{"n_layer": 10, "d_model": 448, "n_experts": 64, "experts_per_token": 4, "d_expert": 64, "d_shared_expert": 0, "activation": "swiglu", "moe_layers": [1, 2, 3, 4, 5, 6, 7, 8, 9], "router_score": "softmax", "normalize_top_k": true, "routed_scale": 1.0, "balance_loss": 0.00302, "balance_bias": false, "router_z_loss": 0.001, "init_std_router": 0.0364, "lr_router": 0.000873, "n_head": 7, "n_kv_head": 7, "head_dim": 64, "vocab_size": 21792, "norm": "rmsnorm", "norm_place": "pre", "norm_eps": 1e-05, "positions": "rope", "rope_base": 10000.0, "rope_fraction": 1.0, "qk_norm": false, "attn_scale": 0.125, "tie_embeddings": false, "parallel_block": false, "init": "uniform", "init_std_qkv": 0.0248, "init_std_o": 0.0, "init_std_up": 0.0248, "init_std_down": 0.0, "init_mimetic": 0.7, "optimizer": "muon", "lr": 0.00691, "lr_mult_o": 0.812, "lr_mult_down": 0.7, "beta1": 0.9, "lr_head": 0.00585, "grad_clip": 1.0, "warmup_steps": 200, "schedule": "wsd", "decay_fraction": 0.427, "decay_shape": "linear", "final_lr_fraction": 0.02, "batch_tokens": 65536, "seq_len": 1024, "doc_mask": false, "train_tokens": 502900000, "steps": 7674, "dataset": "wikipedia_en"}
Below are experts of layer 7 (counted from 0) of a mixture-of-experts language model. Rows are named router (the router's row for the expert), down (a neuron's output weights, with its number) and show model dimensions 224-335. Each number is 50 + 15 x the weight over its row's rms, rounded and kept within 0 to 99.
After each expert's rows: a language model's description of what the expert responds to; "raises" lists some tokens whose logits its average output raises strongly, later layers aside. This comes from a sample of Wikipedia text that the model never trained on.

# expert 35
router:57 42 31 59 59 55 50 60 59 57 32 49 56 65 63 57 60 55 52 47 32 42 47 24 58 47 31 55 55 67 53 61 34 64 67 55 49 54 48 23 36 57 20 74 68 33 79 34 49 61 70 32 32 53 56 43 70 46 51 57 77 51 45 81 43 32 43 69 79 40 61 57 50 54 57 16 65 44 13 71 38 55 56 59 62 29 56 22 47 18 48 42 61 42 09 61 79 61 43 42 33 52 74 45 30 48 59 30 74 59 54 50
down0:48 61 68 39 04 58 41 63 50 46 39 68 27 06 37 26 45 61 49 58 67 48 15 69 68 75 48 69 34 44 71 49 68 54 71 54 33 42 66 41 48 51 42 49 57 64 81 29 67 39 48 22 58 46 51 38 45 26 39 50 54 56 27 62 36 32 29 36 52 47 69 50 37 47 55 51 48 31 61 61 45 47 52 67 59 62 56 61 51 50 55 50 68 37 57 32 67 38 63 51 28 66 47 45 35 81 59 65 49 49 38 76
down1:81 72 38 61 31 39 38 61 47 56 85 44 52 39 52 44 40 60 44 47 47 49 49 49 27 49 57 83 30 77 48 12 65 68 43 29 46 30 68 21 50 57 54 62 42 69 31 57 42 55 32 47 55 21 60 41 50 25 36 22 43 47 26 61 48 33 50 50 66 45 54 61 56 62 60 24 42 60 71 59 38 28 75 34 37 36 68 46 35 61 25 57 62 57 60 66 35 37 55 32 11 39 33 50 68 33 37 13 40 31 59 49
down2:60 36 52 51 17 63 60 50 44 51 71 45 45 49 35 63 68 62 28 43 40 56 36 54 57 35 28 49 37 43 43 85 45 43 82 57 41 49 57 55 43 60 68 49 67 58 85 44 30 41 46 42 14 41 45 26 80 45 30 70 38 79 55 45 59 36 24 48 29 38 46 63 64 10 62 48 59 34 73 43 54 48 67 56 94 54 39 54 58 56 51 46 42 37 64 37 77 50 64 56 36 49 61 60 58 41 49 37 38 43 58 35
Consonant-cluster word pieces and capital initials inside species, genus and chemical names, such as p in Cypraea, th in Scartichthys.
raises: "asc", "em", "ond"

# expert 22
router:66 38 43 77 47 36 65 73 64 36 52 52 58 59 52 38 87 61 67 33 61 50 35 50 60 42 40 53 30 52 60 72 49 62 62 46 31 54 34 44 41 28 55 48 51 47 54 28 56 55 67 38 23 51 63 50 57 64 47 61 48 37 50 42 42 49 62 62 51 45 55 74 52 49 40 40 38 48 52 58 32 41 50 43 66 45 64 34 22 46 26 34 38 44 46 41 56 64 56 30 52 60 65 67 53 36 33 29 69 51 29 47
down0:27 32 76 35 55 47 31 58 44 69 47 41 12 35 26 44 31 65 44 64 37 65 62 48 29 47 40 41 65 45 18 24 48 39 44 45 58 53 56 63 39 53 53 62 62 48 41 47 15 57 65 39 40 71 76 49 28 45 50 53 52 64 72 56 50 44 59 56 44 59 40 51 45 30 46 51 43 40 29 51 59 61 47 38 67 56 53 53 17 46 36 57 67 42 48 62 64 68 30 44 51 48 63 44 65 63 50 45 62 62 44 50
down1:51 64 56 56 19 58 29 41 57 51 47 45 22 37 69 58 51 69 57 75 57 58 39 45 66 45 39 45 50 56 45 34 63 35 60 40 37 36 40 54 39 24 41 35 19 42 48 55 64 43 66 51 53 50 40 58 62 39 58 53 39 31 34 49 28 35 34 43 64 55 60 37 46 67 53 84 40 59 59 68 48 43 43 58 46 68 49 49 55 56 40 36 52 39 44 70 62 54 68 37 69 59 49 46 62 71 45 63 62 43 40 66
down2:55 63 51 72 67 60 55 64 67 32 66 58 65 56 37 20 60 48 57 33 46 74 34 46 72 24 59 44 58 41 69 59 31 49 48 74 54 62 57 48 32 52 51 67 64 53 37 39 54 43 58 51 51 36 37 84 64 39 52 92 53 51 74 48 35 49 48 70 56 42 33 54 49 85 39 33 35 61 58 49 54 66 68 40 46 48 66 13 58 48 49 44 52 33 61 63 46 67 51 26 39 51 75 39 57 34 26 27 53 53 27 33
Ordinals and superlatives in sports and music rankings, such as first, sixth, top, Best, in round picks, chart peaks and award names.
raises: " position", " R", " two"

# expert 53
router:54 22 30 79 59 70 62 84 41 33 63 35 57 79 38 34 61 64 60 26 37 49 37 39 38 55 12 39 46 61 71 66 60 58 41 56 53 74 58 58 30 65 22 64 77 35 42 50 53 68 72 52 38 48 58 54 39 34 40 52 78 63 47 46 40 40 53 68 54 46 53 30 59 67 46 56 57 48 40 40 42 44 49 64 62 40 74 36 32 46 55 21 23 29 27 41 79 42 40 54 34 47 55 51 61 35 32 32 42 35 72 30
down0:43 46 29 73 51 47 54 37 35 53 55 37 69 58 44 33 57 41 52 46 34 30 53 49 47 23 50 62 53 49 27 44 53 50 84 49 66 51 75 65 63 23 26 69 69 58 64 90 72 33 54 76 61 40 54 81 56 50 41 58 34 47 46 52 51 58 38 62 65 37 45 31 51 53 46 80 67 40 27 47 35 42 18 50 49 57 78 60 49 50 48 50 43 47 53 45 54 54 50 50 38 57 59 61 51 76 72 60 61 29 51 35
down1:54 06 39 36 48 56 65 52 38 73 36 55 53 45 44 80 49 49 56 57 45 50 37 39 42 56 48 55 60 69 47 54 42 53 40 64 39 57 44 34 19 46 49 47 44 32 40 57 50 58 58 60 57 43 34 54 54 76 34 47 53 50 63 63 78 58 47 56 52 70 82 36 69 67 73 70 43 23 46 23 48 69 51 48 74 60 54 74 65 64 63 29 40 47 84 37 76 58 61 79 47 48 62 20 55 49 50 18 70 54 18 37
down2:58 57 72 44 33 60 63 59 22 55 58 33 71 25 44 58 51 69 76 47 46 65 36 44 54 55 46 59 52 30 35 25 75 50 26 19 50 55 59 59 55 54 48 62 51 69 80 36 27 42 68 56 34 50 48 64 41 38 33 82 49 68 59 69 36 40 48 74 73 42 58 41 72 57 45 58 46 58 46 76 38 46 68 55 66 68 42 17 39 30 67 39 38 36 69 53 75 68 50 58 29 35 36 41 51 68 50 64 41 62 45 46
Unit abbreviations after numbers like m, km, ft, kg, and sportsperson infobox fields such as Youth career, Apps.
raises: " (", " or", " per"

# expert 38
router:48 50 54 84 59 61 89 63 33 24 49 27 75 52 41 52 53 55 70 49 35 43 61 58 37 50 37 40 36 75 50 70 58 51 47 30 49 64 45 53 31 48 40 51 81 26 70 50 45 31 70 53 52 51 61 66 35 66 65 75 58 56 61 55 18 61 45 68 51 37 54 50 56 70 59 38 59 44 54 49 48 42 53 67 61 31 64 48 54 28 75 57 38 56 42 26 84 46 67 31 62 52 54 53 74 31 53 34 72 27 80 30
down0:52 33 50 74 57 52 67 38 56 63 47 91 67 57 64 76 51 52 69 22 40 53 40 45 54 57 38 53 28 24 41 65 70 51 36 54 72 52 56 73 60 14 75 58 76 43 04 51 59 16 50 27 67 35 55 70 35 36 66 68 21 74 60 61 56 63 44 63 32 54 43 64 55 43 58 63 12 54 40 58 47 65 70 56 44 57 53 79 60 54 20 41 46 47 39 55 62 37 32 47 62 40 27 58 61 53 60 37 48 39 59 35
down1:32 76 70 70 54 64 38 47 31 46 49 52 38 20 51 40 00 36 66 73 77 29 34 62 37 34 50 53 44 41 47 58 40 20 63 44 62 67 50 47 57 38 59 55 47 29 65 39 54 41 44 42 67 60 18 54 56 64 47 93 35 47 43 58 46 60 35 53 70 62 65 45 35 37 73 64 64 57 39 69 37 24 50 15 65 50 67 42 35 71 61 80 65 47 57 25 73 47 54 34 40 57 53 53 69 71 38 60 39 58 44 42
down2:73 57 48 57 64 48 65 36 45 55 55 45 50 53 57 55 57 58 53 57 37 61 73 42 65 56 78 59 60 47 46 56 65 80 58 46 43 62 27 41 64 55 68 56 27 66 61 53 59 52 34 67 59 34 74 71 69 78 65 60 56 45 39 48 51 44 41 46 56 52 62 33 24 73 67 77 44 38 52 42 58 59 54 64 48 55 43 54 52 40 66 59 53 27 43 74 42 36 79 80 20 24 58 30 57 69 29 61 44 55 38 45
Single capital letters and short letter pairs inside acronyms, codes and model names, such as FOX, VfB, FSB, VIC20.
raises: "90", "93", "92", "91", "08", "96"

# expert 43
router:54 21 32 49 58 85 56 60 16 35 39 48 32 42 54 35 52 42 79 42 46 54 22 30 46 59 41 59 57 69 41 37 52 72 38 58 51 72 57 56 28 30 42 67 54 28 61 38 37 48 60 47 53 54 66 45 61 62 18 51 62 67 39 76 57 58 26 61 78 35 69 42 43 53 63 62 69 27 53 48 61 33 49 56 58 63 59 43 42 31 68 38 32 28 29 47 77 81 44 39 52 49 73 38 67 31 37 42 54 39 48 25
down0:52 44 59 42 48 42 37 68 46 57 00 57 44 31 57 29 34 58 26 37 52 69 24 55 33 37 44 51 62 55 56 56 51 67 92 49 46 35 82 56 64 63 61 43 29 73 78 56 12 58 62 70 59 42 60 63 68 61 54 64 40 32 59 50 28 84 61 50 56 48 43 27 49 47 45 43 43 49 39 28 46 74 35 45 41 46 41 69 39 21 63 54 52 49 59 56 27 34 45 57 40 60 50 43 55 25 70 23 47 81 55 58
down1:45 51 39 37 57 72 55 73 33 33 63 42 59 43 57 31 52 57 34 67 49 90 33 38 60 71 42 54 32 42 42 31 60 70 35 67 37 64 57 53 25 69 48 51 54 29 35 61 48 64 54 44 40 38 66 65 22 42 63 57 54 57 56 58 65 42 69 53 62 52 19 58 85 45 49 53 52 29 47 39 46 72 50 59 54 47 66 65 41 54 49 56 39 47 55 52 46 39 79 60 43 34 49 74 39 66 54 78 53 69 63 61
down2:72 54 39 34 57 17 51 63 55 49 49 19 43 59 50 66 48 44 79 36 29 55 31 67 75 43 62 63 49 37 72 49 50 66 60 14 64 45 49 25 26 32 57 41 76 20 41 26 59 51 43 26 64 73 31 68 46 45 34 50 25 63 35 22 83 63 44 56 67 71 61 40 36 45 69 35 31 46 64 47 64 55 49 60 20 36 46 32 54 59 67 33 43 53 72 41 58 15 48 48 38 95 44 60 83 37 37 52 51 38 26 59
Month names, commas and spaces within dates such as "1 December 2016", "July 5", and numbers in census population sentences.
raises: " ", "200", "201", "202", "199"

# expert 2
router:74 42 45 76 41 69 58 69 43 25 22 29 66 51 62 46 52 58 52 41 46 38 41 40 35 51 39 64 35 62 93 70 65 47 57 47 44 65 32 33 24 43 50 75 78 44 61 38 45 62 67 52 46 46 44 56 48 57 48 55 59 50 64 68 59 68 40 54 57 44 49 75 58 76 61 26 49 35 53 67 45 23 61 57 42 55 61 48 43 55 55 37 49 54 42 37 68 56 48 36 47 56 69 29 49 37 34 21 55 51 54 50
down0:60 49 58 48 33 70 43 17 38 53 34 37 66 60 52 60 63 44 69 71 44 62 78 46 39 52 34 63 36 51 57 50 35 57 70 54 45 54 52 56 57 40 48 44 40 58 38 26 64 42 38 49 47 73 34 66 28 41 35 45 58 29 46 36 34 47 45 23 41 47 58 35 38 46 61 42 46 75 58 57 53 56 43 24 64 00 37 50 70 59 65 17 27 54 40 58 44 27 38 46 45 51 67 63 49 41 51 71 47 80 53 44
down1:26 35 55 44 35 44 35 37 40 37 41 39 50 47 33 57 44 34 69 43 61 55 51 39 37 32 33 56 52 38 61 44 62 45 33 46 28 56 52 52 35 48 45 43 60 71 51 47 78 54 41 27 51 30 16 48 33 58 56 44 24 58 71 21 45 40 55 39 52 42 22 33 47 59 59 48 62 35 47 56 52 60 33 61 22 47 61 54 51 44 44 42 61 52 54 49 45 41 44 51 46 46 29 63 29 59 27 29 36 64 51 51
down2:39 42 48 54 45 58 45 43 34 52 19 48 44 64 47 29 51 41 55 45 48 73 69 44 32 51 59 58 13 18 73 48 40 59 51 45 35 50 50 48 68 23 51 41 57 44 54 60 81 56 70 42 74 71 36 43 32 30 67 40 65 62 53 64 61 47 46 30 58 52 15 67 53 66 53 85 66 50 40 48 51 54 67 46 24 44 39 36 57 41 42 44 56 57 53 58 39 44 43 71 47 49 34 64 62 55 74 46 50 67 55 47
Number tokens and digit chunks in tables, scores, vote counts, times and years, such as 90,115, 3–6, 105.7.
raises: ".", ",", "th", "+", "–", ":"

# expert 50
router:42 29 33 55 58 55 76 76 34 25 62 26 46 58 61 55 76 29 64 34 49 58 33 51 48 44 51 51 35 55 63 47 74 65 57 42 53 48 45 45 30 37 56 53 68 52 48 29 31 54 63 37 12 59 92 60 43 45 47 44 70 54 45 59 37 51 69 64 67 38 77 58 65 54 46 50 58 34 45 58 64 45 64 86 48 49 69 46 34 36 58 48 51 38 48 28 63 62 66 34 60 58 50 43 56 15 52 42 65 47 47 54
down0:39 54 57 53 38 63 38 54 50 46 52 64 46 59 39 40 34 43 51 77 51 79 33 45 47 54 44 42 85 70 66 46 85 57 66 36 37 63 47 49 81 38 24 54 55 64 41 76 59 47 59 56 51 58 49 56 46 32 48 33 50 71 42 41 55 47 25 40 41 42 44 60 03 60 66 50 37 56 68 66 52 77 40 72 44 25 53 45 59 38 54 45 51 55 45 40 16 76 32 69 60 34 36 54 41 08 43 51 62 20 31 50
down1:39 56 48 39 54 33 43 62 59 51 24 28 60 36 30 62 48 48 49 57 38 61 42 42 45 63 31 46 45 45 50 39 36 59 36 21 38 45 71 73 55 53 39 58 53 51 46 48 17 65 46 46 70 23 80 68 47 63 59 43 65 90 31 56 39 49 58 56 30 46 39 61 66 41 70 70 57 57 61 59 44 39 54 32 56 58 39 76 41 51 47 67 42 71 47 60 57 38 49 69 45 50 57 90 52 56 68 50 31 52 13 49
down2:63 36 48 60 39 31 45 54 54 52 41 43 66 57 51 51 63 74 67 69 65 65 47 65 74 36 45 42 49 47 48 72 89 55 41 57 44 32 28 08 69 68 53 70 32 52 39 35 52 46 71 36 60 57 53 64 57 59 35 68 64 32 48 51 60 49 53 61 26 64 80 86 51 62 79 50 56 52 38 70 56 57 60 33 19 56 28 61 26 47 34 28 42 53 57 74 29 58 47 62 59 39 42 52 39 57 33 57 48 42 48 34
Common nouns, often plural or abstract, after articles or possessives in descriptive prose, such as lives, regions, children, industry, art.
raises: ",", " in", " of", " and", ".", " at"

# expert 48
router:73 13 43 63 38 51 54 78 48 54 32 32 57 44 50 59 84 75 45 30 54 52 39 00 38 45 56 27 12 71 64 52 56 87 54 43 69 48 58 46 65 37 59 60 46 55 59 37 34 40 59 23 27 46 44 55 54 45 34 55 56 55 30 66 37 66 38 66 62 41 86 70 76 61 54 34 61 50 32 40 64 42 44 58 54 37 61 57 55 04 54 31 49 32 42 55 53 52 43 44 65 73 70 67 84 47 33 44 76 30 54 46
down0:77 79 25 69 38 42 61 82 65 39 50 39 34 57 54 52 54 43 47 60 57 23 67 71 58 46 57 53 53 34 71 46 69 50 63 76 18 37 69 27 54 51 33 44 77 30 57 77 50 40 65 55 50 56 44 46 32 36 67 67 60 44 57 15 41 43 76 45 53 37 13 67 65 85 57 38 33 38 50 60 68 75 39 55 35 41 45 56 36 27 46 42 41 42 15 29 43 50 69 54 23 62 43 61 03 69 68 69 59 39 91 48
down1:87 64 53 38 57 53 59 54 59 49 59 30 66 28 51 32 62 53 51 42 87 44 32 45 57 41 37 55 40 59 44 67 45 28 57 44 44 36 60 43 44 57 28 30 44 54 43 42 88 24 56 36 41 55 53 16 54 53 77 57 64 60 43 00 57 42 47 32 58 78 46 45 43 43 48 52 39 16 52 55 54 41 60 47 26 54 39 79 79 58 60 52 53 46 46 56 34 52 30 34 54 27 54 34 75 15 37 82 64 64 35 42
down2:44 45 38 42 46 75 67 58 57 37 36 44 60 48 27 60 28 36 62 66 47 40 78 66 52 55 46 03 66 31 42 26 60 35 55 73 27 60 67 50 41 64 68 46 50 10 58 31 66 46 66 40 33 42 61 39 39 78 48 60 58 53 55 62 52 42 33 74 57 41 21 45 23 48 48 54 66 39 48 77 55 43 43 46 78 48 65 55 40 47 58 63 45 52 49 60 55 32 50 35 72 23 40 70 70 33 46 55 47 41 66 54
Modal verbs, negation, and prepositions in argumentative clauses, such as would, could, not, to, without, and verbs following them.
raises: " the", " a", " an"

# expert 24
router:52 38 34 57 50 65 58 73 50 43 27 37 65 77 69 47 70 41 46 45 27 55 32 27 54 43 48 44 44 53 53 60 68 64 64 51 56 47 21 46 36 52 45 59 59 59 59 35 12 60 54 30 24 47 71 52 51 60 34 57 51 54 47 77 32 57 42 70 53 32 37 61 74 49 46 45 44 48 55 44 40 30 56 62 50 44 60 48 30 29 42 34 32 40 22 44 64 50 50 42 74 58 60 53 48 48 36 37 40 45 51 58
down0:66 37 53 71 85 57 50 73 41 45 45 52 45 70 62 56 48 57 45 52 37 33 53 49 56 52 45 59 61 52 58 52 40 35 64 58 61 70 70 51 54 57 65 36 46 58 46 69 57 42 53 54 49 56 58 52 31 42 41 55 66 56 42 72 66 53 67 50 55 32 38 51 28 36 29 44 62 29 37 49 84 55 37 50 57 27 32 69 54 29 56 53 44 50 44 22 34 42 48 59 61 39 45 73 36 59 29 22 56 48 50 29
down1:68 37 57 48 82 63 65 45 58 65 61 23 64 52 44 40 65 64 52 76 52 51 43 46 57 55 55 76 41 57 42 45 61 64 73 28 39 46 39 46 48 68 80 35 62 71 86 36 43 58 72 29 66 48 77 41 69 69 40 55 29 31 45 69 23 49 50 75 65 48 49 41 27 72 52 47 52 52 65 76 43 35 71 53 55 57 34 48 77 53 50 59 51 61 66 68 54 74 65 53 51 16 53 49 34 56 52 68 64 62 52 49
down2:78 31 44 63 68 57 36 51 47 30 60 57 40 51 47 53 41 62 21 51 62 50 47 57 67 67 46 57 28 38 53 44 67 72 34 69 58 44 33 41 52 64 85 35 66 40 65 74 58 55 64 52 53 19 29 57 56 51 35 49 51 27 40 66 64 56 36 59 37 65 27 42 49 50 62 24 35 45 39 61 21 41 37 41 47 50 91 37 47 44 36 31 31 48 54 67 41 46 70 63 39 30 52 52 28 51 51 24 10 52 39 58
Verbs and particles describing what a person or team did in sports recaps and plot summaries, such as responded, returned, decided, back.
raises: " the", ",", " and"

# expert 10
router:60 27 49 56 62 47 61 48 40 50 27 23 47 53 48 32 76 65 75 17 51 43 13 27 49 38 19 50 45 51 59 63 53 56 46 61 46 55 47 58 15 38 44 58 60 29 72 24 39 57 44 52 38 35 56 55 47 72 46 46 71 58 44 53 47 64 53 51 57 45 69 42 64 60 55 52 64 29 46 39 53 35 59 54 69 57 70 28 46 17 68 28 33 19 37 51 73 26 41 27 66 75 72 39 47 42 40 30 41 43 68 34
down0:51 51 68 52 28 45 49 69 43 70 46 45 42 47 22 52 52 50 58 46 54 89 30 31 43 35 60 41 36 23 53 49 50 48 54 56 26 41 65 46 38 57 43 38 55 57 57 51 44 65 68 25 53 28 52 70 27 50 67 33 57 50 55 36 43 63 31 65 43 69 53 39 77 27 35 74 70 19 33 31 84 53 45 49 54 66 51 56 68 50 41 66 54 68 45 37 63 44 54 37 60 52 53 67 33 47 45 34 27 45 66 44
down1:42 48 46 19 50 64 50 19 33 58 58 45 60 52 57 35 27 39 46 54 60 32 50 63 98 54 37 36 28 51 48 55 39 53 99 53 36 33 69 48 55 11 40 54 59 54 55 63 77 53 76 44 47 31 40 56 44 70 49 34 49 47 45 43 34 58 28 42 47 42 59 70 66 31 57 49 28 46 45 70 52 45 81 23 42 61 60 57 68 32 66 57 84 66 65 46 55 24 45 77 33 38 58 48 48 71 21 42 43 75 61 52
down2:51 62 43 51 31 41 13 50 49 46 34 36 26 51 72 47 59 40 57 45 46 44 31 47 64 67 36 64 52 56 51 75 79 59 37 93 44 55 51 67 54 28 61 60 27 48 61 38 36 64 64 35 56 30 48 21 43 73 64 32 67 79 32 40 71 48 33 54 49 36 67 46 46 66 58 40 64 56 54 50 19 69 52 53 35 47 44 21 39 59 36 57 40 45 57 61 43 40 34 65 54 52 71 45 33 37 43 67 66 33 22 54
First three digits of years in dates and ranges, such as 201, 199, 192, plus the opening parenthesis before a year span.
raises: "born", "og", "j", "0"

# expert 17
router:64 46 56 91 32 47 54 70 37 48 48 52 55 44 52 54 68 42 77 38 43 41 21 24 54 41 28 43 49 58 70 43 63 57 46 45 58 54 72 48 27 37 42 64 48 26 61 47 40 58 84 39 59 53 67 66 37 44 35 63 60 61 41 65 47 44 65 60 73 23 74 60 55 52 45 25 68 40 48 50 63 21 66 59 49 57 46 51 32 31 77 27 40 36 45 44 60 65 60 19 54 53 67 65 51 42 30 48 65 58 47 48
down0:66 40 37 68 45 56 50 62 29 49 64 63 80 48 46 44 30 65 14 79 51 49 29 62 57 58 24 78 75 46 28 43 61 30 51 46 55 49 53 45 55 69 61 16 43 30 41 48 37 59 44 52 66 39 51 62 33 52 56 64 74 46 66 44 90 61 40 22 57 32 36 61 43 70 43 29 38 51 44 64 38 49 54 38 62 57 53 54 81 32 73 48 47 51 59 55 54 49 77 48 46 25 27 55 94 42 48 63 51 40 54 44
down1:64 46 41 55 81 41 63 46 54 47 43 48 53 68 73 61 52 51 58 65 60 60 66 61 68 46 36 48 59 42 51 35 55 45 59 51 44 54 53 87 40 49 50 59 22 39 40 56 46 56 35 41 32 49 47 62 38 25 36 58 46 26 24 68 24 49 58 37 65 36 68 39 75 53 77 47 49 48 57 55 58 17 55 66 58 50 44 54 52 41 54 71 54 37 42 48 52 54 40 55 42 72 52 69 31 58 30 56 50 55 45 32
down2:43 33 42 73 53 67 36 58 37 53 48 63 64 50 60 58 13 39 40 60 35 65 80 62 36 49 59 56 45 86 64 74 63 18 56 45 33 49 45 47 70 46 45 35 39 27 21 12 78 36 57 25 38 70 61 24 50 43 65 36 47 51 58 64 08 37 53 56 52 53 63 55 28 50 37 70 60 39 32 61 67 42 38 56 40 70 26 94 55 16 62 39 68 46 39 62 56 30 44 29 53 46 64 42 80 46 44 49 71 28 73 45
Final digits of years after 199, 200, 201, plus date and era words like century, BC, ago, July, pm.
raises: ",", ".", ";", " (", " and", ")"

# expert 12
router:75 22 34 78 61 55 68 89 23 19 65 35 64 58 59 53 69 47 54 60 27 43 49 41 34 51 31 55 51 59 46 55 65 70 86 39 53 85 37 49 65 55 52 62 56 28 70 48 22 74 54 41 24 42 68 63 54 73 38 47 90 45 28 56 50 58 58 62 70 29 66 71 59 40 46 48 58 32 45 58 62 33 38 45 55 52 48 39 30 24 61 39 35 30 49 23 59 61 55 37 52 67 51 64 42 48 32 52 45 47 63 52
down0:71 33 48 46 65 59 38 59 43 64 48 28 51 44 51 66 36 44 62 63 27 62 47 66 45 55 59 68 71 42 71 69 51 45 64 45 40 42 52 44 55 17 41 61 29 44 65 51 56 66 42 37 56 68 56 67 64 47 71 51 34 43 61 43 64 38 25 32 57 42 66 42 51 56 60 69 25 71 67 39 57 44 29 34 56 29 86 54 25 13 49 62 54 27 65 60 50 40 67 68 56 80 66 49 36 50 39 85 55 70 72 62
down1:53 48 54 65 40 66 55 49 60 53 41 44 41 54 45 29 40 56 48 58 76 48 36 57 46 24 31 55 40 46 78 37 43 50 55 43 29 54 56 50 70 54 32 33 61 46 94 38 36 51 51 39 74 49 20 64 48 62 48 52 65 55 61 71 36 58 71 41 64 47 57 39 19 40 59 72 52 41 50 74 46 49 50 22 58 53 53 65 52 56 16 53 68 50 35 44 74 49 60 48 46 64 44 76 46 46 50 48 71 51 35 41
down2:58 38 59 52 44 66 37 61 60 32 43 32 45 41 64 40 50 65 44 46 28 72 44 55 61 52 49 61 40 73 46 31 55 47 69 51 72 47 37 41 57 25 40 53 72 92 29 64 38 05 58 62 62 43 72 67 67 68 54 41 44 63 55 41 48 70 52 58 69 38 61 48 60 53 43 27 52 56 19 26 10 60 52 56 56 39 55 63 54 77 42 21 56 76 54 44 53 46 48 42 50 54 42 39 59 42 31 26 40 35 48 54
Full stops and commas ending clauses in narrative prose, especially before The or In, plus However, because, where, which.
raises: " The", " In", " On", " As", " At", " It"

# expert 1
router:57 47 40 62 41 64 59 52 41 45 39 24 60 65 78 41 71 66 59 63 48 44 21 11 54 49 32 63 35 63 55 59 46 45 47 41 74 71 54 59 53 30 68 60 67 47 46 57 46 67 57 22 23 80 44 49 55 80 56 51 58 60 14 55 57 72 42 54 93 44 62 67 55 61 44 43 66 07 58 53 56 40 69 43 83 44 54 31 40 31 69 36 36 30 29 69 62 55 63 64 49 62 67 56 55 46 24 48 57 28 66 41
down0:11 53 49 62 28 40 48 52 56 42 62 51 61 44 49 27 44 60 45 62 62 47 45 49 76 17 57 37 52 41 60 41 44 42 71 39 66 91 46 38 29 60 52 49 41 73 39 41 59 39 85 54 40 69 47 43 68 26 47 75 46 46 63 58 46 46 38 30 46 56 51 43 60 46 37 46 25 32 36 43 63 69 58 42 47 58 62 36 71 85 51 65 27 39 46 71 52 53 43 53 61 40 47 55 33 70 60 58 42 45 25 73
down1:52 43 49 69 40 72 56 57 43 51 60 55 52 49 36 40 40 47 30 51 52 36 41 29 57 64 59 63 33 20 46 59 86 57 72 61 56 55 81 32 44 56 64 62 52 63 46 74 20 53 56 37 47 58 30 42 32 42 40 58 21 75 71 43 44 65 34 83 37 56 48 59 35 40 46 36 36 60 79 53 69 60 36 48 40 67 62 45 67 62 39 55 25 42 46 91 63 46 34 50 37 47 44 37 61 41 23 62 55 41 38 64
down2:54 63 44 53 49 27 33 52 28 35 83 47 47 42 37 49 50 76 37 53 46 49 48 47 38 44 33 55 25 41 36 30 65 31 57 41 55 61 50 35 53 27 15 47 48 40 85 36 59 31 66 44 73 86 56 55 43 38 36 48 35 55 70 50 63 56 57 45 67 36 53 38 54 58 68 49 55 48 54 63 46 59 51 58 71 63 57 33 35 46 42 39 87 54 43 47 32 22 43 51 73 60 63 38 31 45 49 05 18 51 37 00
Blank space tokens before years in dates and table cells, plus cells of election and demographic tables, e.g. "February 1938", "Built: 1908", "| Pop 1980".
raises: "201", "200", "202", "199", "12", "198"

# expert 14
router:44 39 22 65 60 73 57 50 52 38 51 42 58 66 58 52 72 35 54 30 65 45 39 36 42 48 34 44 36 55 99 58 54 45 28 33 45 59 45 37 17 38 62 66 67 35 55 43 35 50 75 33 15 54 80 57 54 51 33 57 57 56 31 42 58 67 59 58 63 38 76 61 69 65 61 25 41 35 67 58 65 37 58 65 58 59 63 60 47 41 53 33 31 38 37 33 56 66 58 20 63 61 58 57 50 28 48 35 63 46 63 43
down0:50 33 50 40 44 49 83 44 51 56 40 47 64 53 19 20 27 38 66 31 46 29 56 34 40 47 61 41 48 36 59 34 54 90 16 82 39 42 45 48 61 58 54 81 42 53 55 38 32 51 51 71 42 46 69 61 23 64 34 65 69 52 07 34 42 57 64 54 63 41 43 54 29 38 49 54 63 75 59 69 39 56 37 33 16 53 50 52 56 54 69 79 60 49 36 61 39 74 64 58 37 47 42 42 34 62 39 68 64 60 47 47
down1:42 49 52 29 43 50 34 42 56 29 22 72 52 39 19 59 56 24 48 50 42 49 55 61 52 64 60 59 57 39 22 52 60 40 29 63 53 14 54 36 59 81 59 75 54 63 46 52 53 61 52 50 51 61 72 37 19 46 51 50 66 75 57 63 53 18 52 73 54 34 34 43 57 45 58 47 38 48 30 45 61 17 20 52 35 69 70 43 67 33 44 73 59 72 38 63 41 52 56 64 39 61 47 78 36 69 45 66 35 66 23 37
down2:49 27 45 41 35 50 52 51 46 36 61 63 62 74 46 37 40 39 55 17 62 48 54 46 45 41 34 76 52 31 28 29 55 59 18 22 48 63 51 39 63 81 72 49 38 45 71 50 45 49 31 51 57 44 53 50 60 66 44 53 53 29 28 57 59 47 15 35 60 69 52 25 63 14 69 70 83 51 55 88 62 33 20 39 39 31 51 55 54 54 49 72 25 49 69 72 47 15 35 42 60 46 31 18 79 65 32 53 31 74 78 60
Nouns for government bodies, laws, offices and members in political or legal prose, such as Act, Council, Order, President, government.
raises: " and", ",", " in", " at", " to", " under"